{
  "n_experts": 128,
  "experts_per_token": 2,
  "d_expert": 64,
  "router_score": "softmax",
  "n_groups": 4,
  "groups_per_token": 3,
  "vocab_size": 8192,
  "norm": "rmsnorm",
  "tie_word_embeddings": false,
  "learning_rate": 0.00585,
  "beta1": 0.9,
  "max_grad_norm": 0.5,
  "train_tokens": 628000000,
  "dataset": "wikipedia_en"
}
Below are experts of layer 2 (counted from 0) of a mixture-of-experts language model. Rows are named router (the router's row for the expert), up (a neuron's input weights, with its number) and show model dimensions 64-127. Each number is 128 + 32 x the weight over its row's rms, rounded and kept within 0 to 255. Numbers have three digits each.
Before each expert's rows: a language model's description of what the expert responds to. This comes from a sample of Wikipedia text that the model never trained on.

# expert 51
Description: Day numbers and closing parentheses. Day numbers after month names (July 14, November 13), years after in, and closing parentheses ending dates or abbreviations like (CSP).
router:167087122140126086118133116110126105131133121144113113108158119092140189119056136080141168207164129157151116116132137126169079192118168144195141086105117171107145165160202123134096145109165124
up0:109099146091121127068171109132158200116141115150119104112106148121120169074160125168127171145116136084213118129099134110213130134104105142184168121078097084061156135220162134100165161131162087
up1:124099141129178113117140146132121114198114201160144145114163142135097151149139120061119173120185107107137096165133129100159164152117112097074131101072165127153129133128179125146111190111148112
up2:152150139126119126136155108187145061158109101060158094197096128160199124137103137085132148157135096099099093118062125126183152113080163126141125127096171144079096115187136184142122071123115127
up3:111115055115149098124104135159054150123161122089116100065136123168110141109159143165093170117135152115087132212114183089129196094106088170088142158124156132127102105121157126117093155081126130
up4:109147165091113106138167098141089021177104227158162134083160111105051149173121115133149125115151109131116136058172125113095094164091151114107090154126143149146076132111179116123109144108135162
up5:084143187146026121130146126120110153061160106124149160068179145127179178068122123119113082144130149114148067122141104146132110127149129097080141139060135134096156163110089042116119133118105111
up6:109139146114215125138145203132083111124102166103145145110174131149089077102145146179043113202143149045170121085102105158157136115138146110095158127132124138104124064120147178104094112156069158
up7:101169145085168148118139095164182114124181132123139196118092143167145159144147151100133089132106086088144129050137135073166059171121086087100100138058115133032147114137102134154107144115116153
up8:110166134106117174142120082168103155165096191105139122082148156141100113119061148159154185144116179149077112111142096133129142077120150116160107100101149167149093081150114128101087109134139121
up9:153076171129136115149149130099133088171129093102137155138080130157131109110118076151128069141187127130122138151095175065145109140064135086123115085126165121071106171071107159136109098085157187
up10:120125106137137110108135110127101129168113125174169130135167144147116125155116101144079093117150128073173140118161143166111198143076160089123099162079084117127080083200111161126157159166128088
up11:090100130182140092102131173147093124104127100184107130144163188138166127066183166116170121118098108143194163182127097073139119135133128074169118110156148109138160117144192152145126115146099212
up12:093181137150097123120101126091085092140170119036107201096145098134144158112187150172134063134118103073107113106122113150098142113121080124077121115095156162162167187137111173181094061058098127
up13:128180088186061153096147135124099093119144061148097154117132179112118139169103118131116106175157083122165152178112134166153136151143124092157144133121127167117146161097112135152160081095084189
up14:091068142148158134197165137143104137117131133082194157103145176113110105152163088172123109178151164139093186205151135081136134117115090085117175087113210149158084157138158118104128143138107160
up15:187065106097106175117097156159086114156175162049133117117112119136160104175072153177140137121129133122122143103128200122116147149133118140138117134132151138054128094082151179136090160153138143
up16:132064146071164047121130097123157111136112198127142162132136169063140156172144130142138090102120105113100131164136136100096111105099086090019174144117170151130084082194140171121159177137158124
up17:157130176147159160178108133126123077110139139193180158092113111132065141151154191181180177140137159149135218126118161137089115113161135042158085159130114067142090119147152135113140107196126147
up18:146199146167126086146128119112123155080154150146166164086108116124195124121122130111109116084166146116174057104126075147102139106130139067092167115116184085085147075105110118082136123127141127
up19:121076142077169147161157168158126112131086151179105124191087183064102144093178146133158133081128127144152123181129115143085164102107187112199115111126156117122125140124129118155130137136144136
up20:090178133176096147119129129086107094148157110123134136121124065125113091153132059075140146142162121117167102071061120158099132139170150168128133116086120077104161108096060071115119096171143078
up21:104127128200167144092093162172166102114108173124120125133189162106108175143079145130170145142096147113151136188140124109129126115084102178076155134125157158111110066097114098133078140180148187
up22:222113118131151099156128127108164170107121127132205129107161123127128098139147087096120148143106126145121088157122167153112193088141144154170120171137127132181162132128114167148112081153121130
up23:178161114120131136107101082132118147156172145028092181152140130152117092063181115137170115145125143122132140089141183127165109137087144111154095123111180101143140145082174133091168149146143131
up24:061127149122127110146140104127121185159124116147089145172141091084093165071144115129132142134121099095161166108133142153186078112155096079185186204120133097148085148096104047111109179161087160
up25:106148133121157086174139152089153049082099096109143142134116127043136132119122129175107105080142145178149201127105163122133119073130102128156177161098147151116143130063118179143102112201130144
up26:188102147115078118085121147148119141128151069152094138155156076149102120117118176129202084137133141130099077164095094169114156153177192152152207107184156141113127129134121145121082141096114074
up27:099112142127118108105110134129090109157139112159131092099032187079088140201118136115108151117173110165140153128098109106132114165114130076077070086086161102196116067111175133158163087111096121
up28:132080091072133133159148166156128162157168140134147126094132143140130132116094118165072101112155142113135121143119037141162115166131106065108157058140181160089110079055096167099149161103145100
up29:156097132144112153155123107109142175109087149051148105092109114149138077151159123153122143124146154108126142137163162163096093135207119139150114156185090153050103125126141146212107046129152195
up30:188110092181020112100132161106124112115082132113103059114134140125082116144116134101070182147121092158199132153173115143107195135157147123112107131127088144158095152156095153104106144048093082
up31:095141118108145074157135105139151112081137136128118088136196142125167093157076108113138124143106134158098124177136067115184148179110078101074187148140149149137158130151112121115089170108136110
up32:176161124127182082127138183046102133139139110157145088121152122130098124124139123213077103179116136112121111115097038131055135150119112096061099112094173155106128136138117086142196137169126164
up33:121148126160091120161119106099171151161147151065120053137128179196097196143101100073104145117127128123165074166170143142166125078114151125178162128098133095152152109116106175122146140115171104
up34:191127137179125143098137140142123175135153164120113095194100111067146098163172151126116154105119118135148154111157149160175117126179140158141097126113136136071112127196142166128077084146125102
up35:119120104137125164055173168196133197118100150091115120062134132180184124114137130114095123095109110069168132121126153145134136126128149125179117113176097147037128148106144123180134139140108154
up36:149168134081127142152143143098150148146132153164137146126152142167166143191121120061104097160087138117058101133103127182157121170090132129125116133115091138193105125109093172128198100123139142
up37:124079142092124024174060129114115113119160161119095094172137133145102128165058124203178131191123159181160091120140119168117152093163085142130174149133097109109145188127076157140137125165101085
up38:160126095100161186100108144171139171114119102134109125081090180111093104118108172127113114155111120157088102140120089085081134134153122145162078180183039164088116069147103136138075107165151071
up39:125102113136124088074132177137174198139113118126110114097184079086198074106168158136085146132131114118179092162146104050137149129069164167093106074097131137121114162082092145112059160137168094
up40:149063140132091118053156128105066146117068107127115131127131118187110134161128113117112122184095113132148135070116135141069219144098161142120131184109145136134120136138114147104129065136081090
up41:105111147163124144159156090115102092192109151066116121113136136156132131059083088124134119227116096150087150170126127086150137176102127173120167080081141094151149129139149102143159118148089107
up42:133068122121092105134176121068144128092137129171141080124177196139113124181138109103210105138124108099123126178113114201140139162097152200095092156136137116186155102179145085113157146148144138
up43:146175148127126133123100108130111134104146069113118123144060090190108144129137102171042091118069200203146087151128099172110172114127121083163125123117153146113153106167152148117126097147087089
up44:139172112099137088158117129166163082129082129127166154122076138134142102148156151192145109187200116151124161121148120138140118066106136144118124133116173114177090086151178183161170131122153106
up45:159121166130209080168114101135201119079092126149124133150101179106167143087133130178153094159131127149088167103127142093110083102115141138155092123143160152106180136110161079139118119139093108
up46:133081159146131148137180187107085140096143090157132196111045175107079109075174168152106085142180111108120139108153055145145134159140133139132140143151149181120135183124156060155117112138106125
up47:135111072178097087161117101102104174093176183175146118155142180115108116124126095152104127110165140113133188127151185130128124106129086128106149222123155175117140142137170104068165125144077138
up48:118113186172055094131148058115144177096126095129123132118126099132153114051121151161066119133112130095124094137161120129159122104126119126153136054140112168090125123107082191097210133156161150
up49:095134097091114110137124068144133190083120111093165146096092175093129171075107106166136169188069122096135206154076050132080075112126103119122106125105139182086113120173118106171172097109174151
up50:122117104078160129096123144087126144101124117155118138093122138143080146114101139084091105087121059106154161130121140037104109075051093108081164138146124101185099115101141095108145177120185095
up51:119116080161118194107068159137097117110131122145152156125107163144165083163044127139159082104105109185174091085059123127122147065073195152160134140092094108108124127126112127150117150145150124
up52:086070100154135099152122152139128145134081098146109142183127115061137144113105082172146130085133165111159120054141145147102078116084107140173107077134097152088173124126097214141162133049123111
up53:131120122135163157113056182112149079144091144112123125113101114147169148110182201165086169142098087121086131080200146095149091142144139149148072122102097164142138141125137158153115097145168149
up54:112126168092140148140126116131124099088144190168163132138094175175133172145182149088066121152172092160095178166120114117165133097117143122102147145123091136141095150132085139149105115105107111
up55:137130121114160157123081142114082125111153125086132089161095177129135132179105147095173062125118168147183201164139085126117090124144162129126058112182147073132099126156194121110083137157092199
up56:094096134164101097097119136081195157116158096126145139167130128171183135054142120099177151151154109139078129157088120087144127130115110145140163164116133176121128134151214102130168162116122123
up57:061137180148092128108162144130117128158089177163143109152145147103120111133126144102092109067139113145142126083101115134062090126130181139169069126155100150110163122141144117085087157145138103
up58:112107095099076155105097091118153118142099149120137137137104124146085136199116148132126117176229128183147132137127172152172137097100147149109117147144143158126109109152078199169176176125153090
up59:140085090198157161118096161138176127109161132158101109111121155134107171066171125137103080120115099060146112141101094140097094127142178158134119089099096162082153140112047090143162139104119138
up60:189096074092141155109125110114121176138112091119160110106143141105119083187159122150076123133112061120101155119129127138093145143079116106093041106161065112124091102158087106088123145096050156
up61:119090085098106179170113118073128144103136130111099132129163173105147121143202131144114110112119116075066180157161194123139129163122112073153058151141139111092023122081132135110180128118087087
up62:206131140177104178173118125161079091136149085124143154100103128133142123131157130115157181153124205127118160174064147160180128133163139123153181077142193138153179101136123176135124108138110189
up63:088151151179132111176182188112113156131183172174122143130061129145090122124140124107133172125131146118103105103118063116186167147159162092117131141136158052108173122130125141098095075126074098

# expert 38
Description: Years and date digits. Year numbers and their last digits in life spans and dates, such as (1730–1810), 1938, century, 2019, present.
router:116128161168072145139100116087176124117136117159133117125147099089145175097111132108147173172115170080142146062143106175049130184122103111130096136156045108113153132076134101098112113136118091
up0:048096119133083152165097132126106161096068133116088104166168108106136140083151114138074135131195118128102119170155160199110068132135111143123158139164125148176137175100107172149120156085153136
up1:183113108140100169142146109099199102115137120107102125171090141171071151074039128083120116158137110142170110201102165121156176102130112116128106133191139134157141096073152101126125103149117065
up2:160108090132170151088144110123125121140094095135166118164133126114112078101097119113043071130124126138108130136113149166076151117042133121115125122123148141051123030121107134114142073167128098
up3:131168113200071092080148144135152146154124151091093196160089083154156139093094177138133114086168147119075126120097138149150062143181192198142086123124154115090141100201172152096088110142153125
up4:132107142067136116144115175136072169165102133129164145098109146175080139162098108126090140165112126138096167089141087163027130152109171172127130137153113135110173124113142052123096156137132091
up5:100107104114156113118115175106078079095131124133146122154171131113047098156112133143115113090223112135104149150101075114125125106148092168078112152125123123157164136089118089121123099104109080
up6:165061084124173124162157057108162099114143157153165111159147091129151107148108148113164130151158145118166050108112110126155130144095134156050099137129127153082127110152094139144198124064038071
up7:171132124089167080153124164086087088170136092136119139132137081111048069107074144151105106133119098140094117121029111129120141067107108151144127138129103120143100110170097154075185091073121196
up8:140123087099156114105139119138134143142139217097028125097092083087138078122178116162089125142111129157153144068140088151149067094178092140158164120109187063113145147117104155136114144118100165
up9:092199118182080138036128105145134107144148113121106125095116133098137102091109116178082101088021108158076154147085127109088138152135124153133108115120158104166121167158129116125080174119127160
up10:130083158115151145160107131114103128155095101110184086136128132139088178084113178157122168122142112088103172140155129108116060113126109111154070131113122118149100127146130121093172158157128211
up11:114110078205145141121098075134161106111166074122139127121142091129092126145108126069130183103109171133093120093106074133183123113052127148127124103089172178105121106151119142061124118144165149
up12:203108113073135103127103143140118043117179132117108145151130121103058061180097139098134139164121100133091119118142101131093094193152139147183122122163152127149135149116038065140113088123111184
up13:115132191173126095148184159078151101125203152158090161127128110109135152143161173147148147187088114136135114112201189102175093106159103125131124149087173152102123194119161115147139118117131160
up14:104090108083093142110148119081099113164145117175151158124136119101080106116182162102117135149112174052072135148114172118147138136203156168126127116107034124101116155047158099121129129099062130
up15:188089097149129129169063084132095186141126156075176139122104114160142192118142135118129164140155145139092097180147052095167141134168146155137144110081145138141101132170196155155112078169182128
up16:126129106106131156105178111130113147124133121137197111100081135143114103175089125198133088130150084139102232164127174131072141163121124128121067082147147109133079088108092149144088121133178091
up17:185126143189108161127157146108083129140093130111096137147129161124132095161147103083000118105148134127123120144077134185114155128066203138152098159127111138131158140129108146129112111161102131
up18:140141078072075115105138198083090125087176159176149121093179131115125119118136133166159101140129116134166125128094146150183196070160113103196158105162081135097149167093149130072123121074139148
up19:097101163134144171155116111080119091151133112167126125255104151162146121120157172141076124121122110095092103150081094089137141126146143134065165138136118169126186126098155108115084165124087174
up20:156074121062177159150145080108145132110120096150131144153123133078183116146079129149107160146089188123098128135140135126212169117123142220094144129115108134090079108147105158142178130179127056
up21:145111093086142149176129155130122139140154135089090083126101152094078175094146117174121205171140063148200125181135127088138135143159124135105154051113103116168092086122049142155140147101134132
up22:192171087125062142155114082190111167134097139145103065130123150096133123109096108074103139112148110115096158133169126162081153128104086028128191100147112129149114146086151136122117125032138122
up23:141146097108154140145141157195057084113131123147107098111106132090172115110142087170156119111154072175128123134141135129098111144062149176126122189101127133149123156111093121098073136152091136
up24:167100082145117089132109112097147097124152136124060094186126128108087142120102127157064111106158082118144165180158142120134167130166089126105162035145144169174181137079110132124109124102181130
up25:113124134101154077108132169132198095103115134178165051145161162177099131153126112139084055167113119115167087113096145138095157171172147104174112142164087131107151068080096139125185103169102164
up26:119162166177120132167174144138142102095089102133174123176119221145066118080088119102168156117136142096091121076048129103151150165107126151086212127102156142108120084079212100195136123125095102
up27:069182104109095107158104165160132123166170153116131153201148141158174159199117133169128139127085104142159153148123135109094137126108079143137167170152114119135133158153159128119157120143135078
up28:127070127154062153090124097142094131148126142123067119078141114092173098080140158128139158130112109164056096098216184119134143114106151147080125146081090139125130135158121182158153109181193133
up29:129209088125170111178125172149112151100216101163189110181173162138136126164173129140079068138131150140098130102114145138100160117150169143147195138126159117148152078096175111126165184155124131
up30:112093071118121147155099096168055115133150135106111142110099120107153122176129131081088095101148144135140084170173143146079097079099128141161089168152102115126117149138115131129089146090160140
up31:104167072174120106151071113087145103098155156162104103099074125103174119095138138087177131101155166160140130131157128065196104105167109169122174138098167112141179154186198156147130118116138138
up32:130140088111132169149134131154166116090111163127090116092067155094148107162116151058117099060160119092128119096108158168172142080102118157118123116113077142189114129133122168110100077181085115
up33:104163112129084122123108163116110141153067107121101143104127171165117138125085138114137104167115141121177076111138159130129080132144131112163086139180130158099137052197140226136162123092113136
up34:082062148121144096122139128133178107116115164119154142145119171156149142145173177132119151156153154142145068128114145151170127092118100233115128158188125123122124149149147136120125152122104065
up35:125094104128132112100129095076128111113120119122064102119103108111084120129088138100114136124109112136165133085148160135135059073079189121130108104153089111133151139120138067018082149169143072
up36:136112112163224103159086144140145155106110134161096157146159187154125141055100150177162096142112139146108168204138115031113124158093122101072160156197217135144085110105101121124129117129100131
up37:096081163109142177129160106059125126132128145209129107136146106140125111182154111108117180132122132129074117119157177098127096154141116141103165156120108080148098123113172150072130138152189156
up38:153144173147137181111066148164201142094159206143175107129119160137104120129130139199152143115172080142122101191143135129143135074164091100178123111109172156095146146131140168133090137165110074
up39:137076088205151088124144131134189120076126175111136077155133156125164124125158152075112147216124097130123160183095115111129183120137096175138170104146090114136142146130111110140148117101133129
up40:114084098126189111091085195112093054134114107105105170167106163077140151136103126124126149128086101133154180114150084146086160142120088156176132109081142127102147147099111129150164123152162153
up41:112150117122126063080107086164119132090153109124103135112147113125175140119134121165163124089131118059137146167079154127160137151100122150179166094131096096102164125131166111158097162112145191
up42:107193135101168136140143125132162100075115206145082120098139151127125125163133132133113119133118160123193109139145151118187123100194111135089126187220110122198153146095124140105103164126134106
up43:186095116130156116130117110112110217152140140121075107133125175118150091152084123145130014121150121132115168115092119115148126151038130077156083131154120174110123079178080103092152203098114127
up44:130065144119145086073113131095148118082159068151127123185180164118100151131135145152080120120149104122150074125136167126153137093171117109136121105102220165181137151134045087144141192205130129
up45:196081136104084155105144171092112181204084074115113147096165157115125096142176110150096148171139090114123138120146130141141152152129111127168102173188177088103090120143151108165111131154171126
up46:158123079083102173077165157178126060091159156178174150108103194124109139153189139184151123121143110125122116121141159108165116153131132128122121146134160135163122168147128141084133098163049176
up47:141082134155158099109147146140139108165119066112144162167091122185116135179072200144088120116153095159133147156122121123042130153061112137088054109125090102193125106097116151076070126119176151
up48:092168114112081152084127172108138103079073107118127131120168150143181141127083129132156111145137180190112114160145081203156148186165096173118164129175136107127126140146129139065156189115200130
up49:122129106097189134104139119136076181157154109167102149089128063059140123077090069149103178078095129129124150176161072138132124116134100179161106128087150103133081056114162127152137137109165127
up50:114062065077180161146059154145144145114097138154099170145107098128089131117055157112180108092157116091128180122085134139130139105122148133121110159146089172127082105121104124185117098116082119
up51:077145138139132112180123085130131102109123059128138110161133097115122153150123122218121163123089101098059123071094044078110125124133092119151151094114144094150105170115159179133118098136079110
up52:131126084100156081126190106086121170119129165087123097113106112161172161139135097184134077155163152174127068076129131139136182132110075086135131153153103120069108157106095125108136056114171158
up53:160120158197116161100143112122180166097114176142119051130107131137104148096115119148108103118139109091133104121138172126126126092131173141067100123093149158060129156168197142152090106125141138
up54:122135073104155128173133141180189111129167100162130157152147126101115136095108141103102098129184136150112105109093132094106127179061130105148116071117121132158122090141157064167137109088095109
up55:082169197183153106116123069123162118092130136109110095161104107111154142094127125077147090164096188078140133154152159088097074119115130051076145153118145167107160102101170105173148146164156177
up56:066100113154101125110127181097100145117146133157095167165134148145069151103076155118203109135121076160169135156123135170138169207095168126125146187125177156139068166179113068093150121155142140
up57:145082030136154126091089158139115149103185118139141116124087125073178152090113096207071117085135117126196111141097160130146091148050130139107117123108141153136095101161080177152132092164082170
up58:119109163129098125149160139101141210117146116136171152114153108158154142084090142122094144175068126086102065130100125146092104113119142121141116118116074160094150054093120151097070125099184141
up59:117099150116144129119183171131197161147151086149124086183127158141144131043124132167125118152111142114142131128127127141156111080114099069166141152149143107099181117141101166177093107160093147
up60:113143091087178130138146136105122178086121155150102109104127156120093107138129084153064126138140151061135130133087155145225135125087080143089134105153148114189158115104104123147110164103141123
up61:137117117109098177091122100112147187073114084158142146128090071159147155138064068095094149094079127104116186153129109121139093134149105119156122133158164028072130106124144177139141136213131130
up62:195172092089095145145129058169120122113160108168165132161138125072094096162146197109109103156150119117124193165117138177093146149182108102166109101111070139161146143150065160131119147112120126
up63:114191159124202130147142084091141074116075107147156133161113108179091124072104093091148085131123131128111134078130077118074131137195116130095157152152059158103120114105126078168171105115075145

# expert 57
Description: Dashes in ranges and scores. En/em dashes and colons between numbers, dates or names in scores, ranges and lists (9 – 8, Apr 28 – May 3), also numbers and °.
router:119076072135132180111104105158219085120121153054148121158141136105124184119088090119146187120118173120173184164139144122130163132081161134137097164159115112107143120097168143161124170225172106
up0:169168110125087134110144171110100097111109112102069160126105161142152137101196106138160145112096120101118169107166101136119080163102125194146137119086114140124086112142132081168098152153136081
up1:119130135092170131127095042185168129133144034098098127131158121122180172104135101164128152155147085076124123128134164088177160099114113084092204087084117089127040137164130189147135167129134094
up2:118088094114145168190081160131113098103165151088136160147121084103097088146053132123159151094155080125130100076110111187115138115087109174129172095119119143086132123201135135206130088116184115
up3:182122148111086074147152152075164086091088134139122146161157120162157127099120133099100074113121144120131127125092145156112136111140150155103142124110167155159182129057106109104106138116093046
up4:128157092130106156138142130162158143136163116116107108104137140132164151172123111074121112116176119152152108120110144198125196093060162119100132156111102094092173085127080161161085107088157071
up5:119091184134138069147092139117187126113096179170138160150166135075135110118075122125108157108157144134111130061167161152076178123136119165085128133140123126069075091071104133106103135153145090
up6:147123071137176084195151166111152107136139091106158172121123190184122138140156075157106140131118158094170146113141105166146130167135100101104092175122187174094151143126069101204077127116095080
up7:118148161075120084098168109134167098122114099114155067162156100158113145138089077180126138127081117163139096142125088139131163133053126118066054093151165099123159147146131092107101135085180109
up8:169105130153145144113100158139133105123139134148138077149134160063107117125089157052169153112099132112118182095178153127101069088076118113145138127106098108162113111152149158067136089105168058
up9:163089135165100094158129094119185128144127125147099131173211097152099101120143123110122104137161115147160118073093138118125160135101144098101118075172138186130079134096159152134213119076146064
up10:128145121167106178112100094111148073070160096043121105173138097102111112199113116085178128097135157156124102160122147120189124158157159086120146049134138138057117174066093123123118134148128115
up11:162207109118135116091153078147121089107128112113079177133085185097145106122141113091122092103144094143154146142124218113145130114141123094179132159107148148092122127108086118132130089126159127
up12:155133101120064167155184079135131086123178196209091130150115146156123142140144180155116144152126113125143117187098149171129134109150120123142145118071119129136173173103092118127212086195151118
up13:086069117121145134132121183159150134109126156077158147119107169065129152117160167093133061127107114143205131093106139147109122121081160168152101119097169143098116122152183117099152144097141108
up14:113128116031108165088115108077148124132080086143146159146198125124119136155102186147104121155103090088119163147132134176113102143168165156107135131154100095124124094090089118078097170077114115
up15:103100076155096060217121084097110125130129173161146172137105098104157141087089130127143120108188102095178165137116142116152112187160139097176125169109182157103105135151107084083151160093096125
up16:154112057112187130126113136054155184096146137098104156099103133077140155123128132125105150177097161096141138130087126108137071156097066162143110142126112127106092108166129178148124102109183103
up17:179082149118170061108146166172125183150120151129147115121138093064106113130122092169118160130156124148145202168134147117096164074109091167166108138154164091137124081114107123062072174126097109
up18:113092139181134100149082166201162147137140163196135143170127136148140190179130100119135164098167109129073151149161106127152144095113099133084068128097073139155139080123154149161121135132111159
up19:093159109143147184117155129200105122131148155082155150175141117191142120162090132150142143088137158172179127099135141127124190103157133115068177149155091075101176130120122119112152143081136110
up20:144076100169159144193097141081126076128089184118101106122159120128145062161137163106160129138165087157113109174199175126190170109136149068144132124124163127152103110128172139095139146108122107
up21:121151092106140125150149157168165088127132131141142119176142115111100134136172103094156091108052091100166141130134132208108158099147080159108115161087143137159153150147119130150164104136134170
up22:109120137178063121138085187154115107108127169127144101118223119157121155161135139186144132199124144134143167090148135102183115134084179123095075185114119142103144161156159122142106111137124151
up23:132130169149128139158143117120106145194163182151110109098188128180131086101135100162191133172079178124140144108140161117168080176072142165146099111153170130147142118084185130112157141140169117
up24:138108114103106192208077146103095143123151104120113146175122122104122034164078171090118164137169167111106116126127038124120152145123117144144097121091120091148112084121110122159091186128142134
up25:122148101091156083179158106137134160160143086132066110079152122115091146092116103106134148151158112163101166175049153132115084077136101144096072134161116120108163106127092095152125110125166106
up26:107173109161114084108077125098165184122145148129113103097053158108082150084145135147163137201083154133123126064108149092146048194046127027103144150127151128150125140118099128126131094133131091
up27:114115103131104115160130167100118136070115164166182171085157164169147137212141113149063146100129113095161103115114140135100101142138128141084196171184118149143105151107140176163106078132090162
up28:098113114164167127109158189226116170162122110148135146136143112144098159117174129176135162096132106142132113130118139136158141116061165145157105131189098111104116129103165137146106126114145073
up29:116111150083087166138152136157051140150164120085118158116099132100134048151169147136163167122154129098131118117151125112099130077165157121145105164084125095061155087133072068184105099131094156
up30:041169114093106165153113169141145188182121186142111078141119120130166146114195081150201126175159144082149055113137169147125160081092115119134161090154120106125143135105173208091127121132112155
up31:114141115128093122143144113190088134085118148162185070130092130114136154097194126179123142126158172169113136202143168183167121152172150150098103086096095124141119115127140093160157157182105152
up32:097076131122097162150124111120180113114114148152145136109162143159097137075160132148130100152167111136148102108088126122131145088192074127119136159120149135106190157140103140108161188109106160
up33:102156123153103172102173130139043111114097106137149115088122167131136095151134127121164136099068100072149148097142150128118189130171113181086120170151140151067136112125145149150086176157094117
up34:164088156065135144105133189095070099081163174102170088102130166133110140186148108161147142112170074133147118132113094112111129114150142110196098133150101142162098152103097125122144148120176159
up35:158065139164050149121087135093162128080130096118125138131073144189144135168171097114129133117069138085133128155135090147143079095135128189117138132150066119167154144171201145084125172132104114
up36:092114137131219089163143193115099195136161163104097112160142117121195128086128192150125090169151091106168106109118112154117132061116139140159183105121152089079126116134098166145174151122167135
up37:124155128250116091085111118101145107097114094100060128115132141149128130096109131195122069126111114116133141155118118143134156075095154153106117135126186152141088176124151176107092149155123103
up38:155130076137131136158158108127092137157111137138145134146086116120138060109126084190127158062149098149135121077102119111120183146179171126103094141152153148150133124113124137135117135150056181
up39:100138139098112087037155165129179114134155201165172218074141169125115097132165106122097083140081129091068130127097126155195111123135137075177156137074092140120089108093089147136088179094151159
up40:110148113155123073176155105111183102123160094165107174165125106130176172128121124190116130184129083128139112137173135108118132158140062157110097130118153163092113125098133184098133107158138096
up41:134075096101128119174075130123141097114149061066061141134103149137177125121120060119118122178071142141155151074094164148152104115099115114119073080164155121164103112138145161096139151120142095
up42:056169109112138133125112169131157156093169126109230136136123161154145170155147135105104129111146136172176091076154075122161125109113071174134116106121155116083132105152086176127192162156140143
up43:134051142124073199113120126164128138086148138143176112124134161092102094049140169158125128150118146111164117141100142140150152096117162123135113138135086151134119114165072084125150149137086136
up44:151084100130113137096072109093163115152103072146224118170134117152151118175120161185137070129150095077129134083190159134165159129122155134112160176132116108160104144200175097097052116135139161
up45:155127115171125122157136102212161147175089059091109161140091114173114096137149131110120133081159110147125094140108095079085134123143126135131166171106063105103121118168141146163168149130178092
up46:158199170172143148072113115152133184144181177158181105159140055104168157122126127091134070104098082135150108137116131105134125062088158126072112125145103112128117111125163064169129143113134105
up47:092091114127109118163101110194144118110148070135176165091060141045149130097137130091159127125171176172108127145121059145200140087130132127169139142141119135100164110175158142120115195126131154
up48:131088075084153141093172158150161122056129111114136103106136109141128116148111121108096095156124081162124142153123125112122151123101058131108135160093205147104131153164140118139150072069171143
up49:054134088092167116187128103125219112138120108138120102136178127189199127135109119113138097177101106126167113091168148115121134061117099143160109109137156125106185090132107085140139145099104098
up50:130137114079099157110184153158113120127077107158120176077159106173143153089171140166136147149128109188130119120112129100133147158126109159117150179103185099166152117093165104120111130142165182
up51:168143109150154108188203100092188111085149124184091105082178178146088141118114111114091110089127115112123122155150139154165149096098063111164145049158122147131124109131135115116124104065108128
up52:167160199144146165077122104139090136074122142150137107123193088131122129074150131147175133118163156142126097162108184115146146103140109136090113193140138125179138161088125105121100100161099119
up53:147165128133140171118160171107160159129089110105139109083174111124118105103126120146144090175132140175154126159136141143060126153141125146083072106128053093134100107125126173133114068167188100
up54:121067134134124117181156223150170096122130186159183163146187167080136131097113112119129128146135098151080120223130151077124110109097128128113158154119142138129131123147083130088116122091138138
up55:143157135207104135088139092107054144114132084139114068125136095161160140144110175094097153101084135141151110169141127124087143105165101099097176158154126127134106142115070139120104159172137133
up56:108155089129136110163110128142169108109124097125113101138119144116171171143146089129139094094158198156133122089130147151120112123102158148100100192104164100157079147144196144160130151154111112
up57:143118125130149093184135134118106151112105068089163095154157196124150150178125125151070160125139107017129124173142104078108078119112135126110203140161127144131153139082191087118123175119171124
up58:141066161122184123144143091130173085123106094085150141163113123096153116116144113117085160114083099151092123128108099155125099128158134180108068110053103133145161123140105103114102124099161155
up59:147129080140122097177136130085143222145133082186073122132136163133117186130161110122172194058155103126144114117121146107111122145119113166135156122144137161146121153133110146132148133129161123
up60:145165082180138128129099168120182154138111172117176120117097089142059117106077029144143127134115095087160094148158148060110145104153140109060127189166121128086138142055148145164149199126133152
up61:108151109152130175142125099153113142123191147135156081113168139151117114130154120116105119100147123153126081095103181097122161114182146156176081103124043120121240075145091133055112112081083096
up62:135081121120119193113104144116054148142115124167174156142175090167120161110142168159129051155140140140198109131159143097099130120138150099124136127155127161093101129123062144117054119112102131
up63:157101127142168120119106109177115135098148070188150133160106130082135166107160146129135131141124163081148108125102192112164065088108111128164117134058113148194108103101126164132152145118065125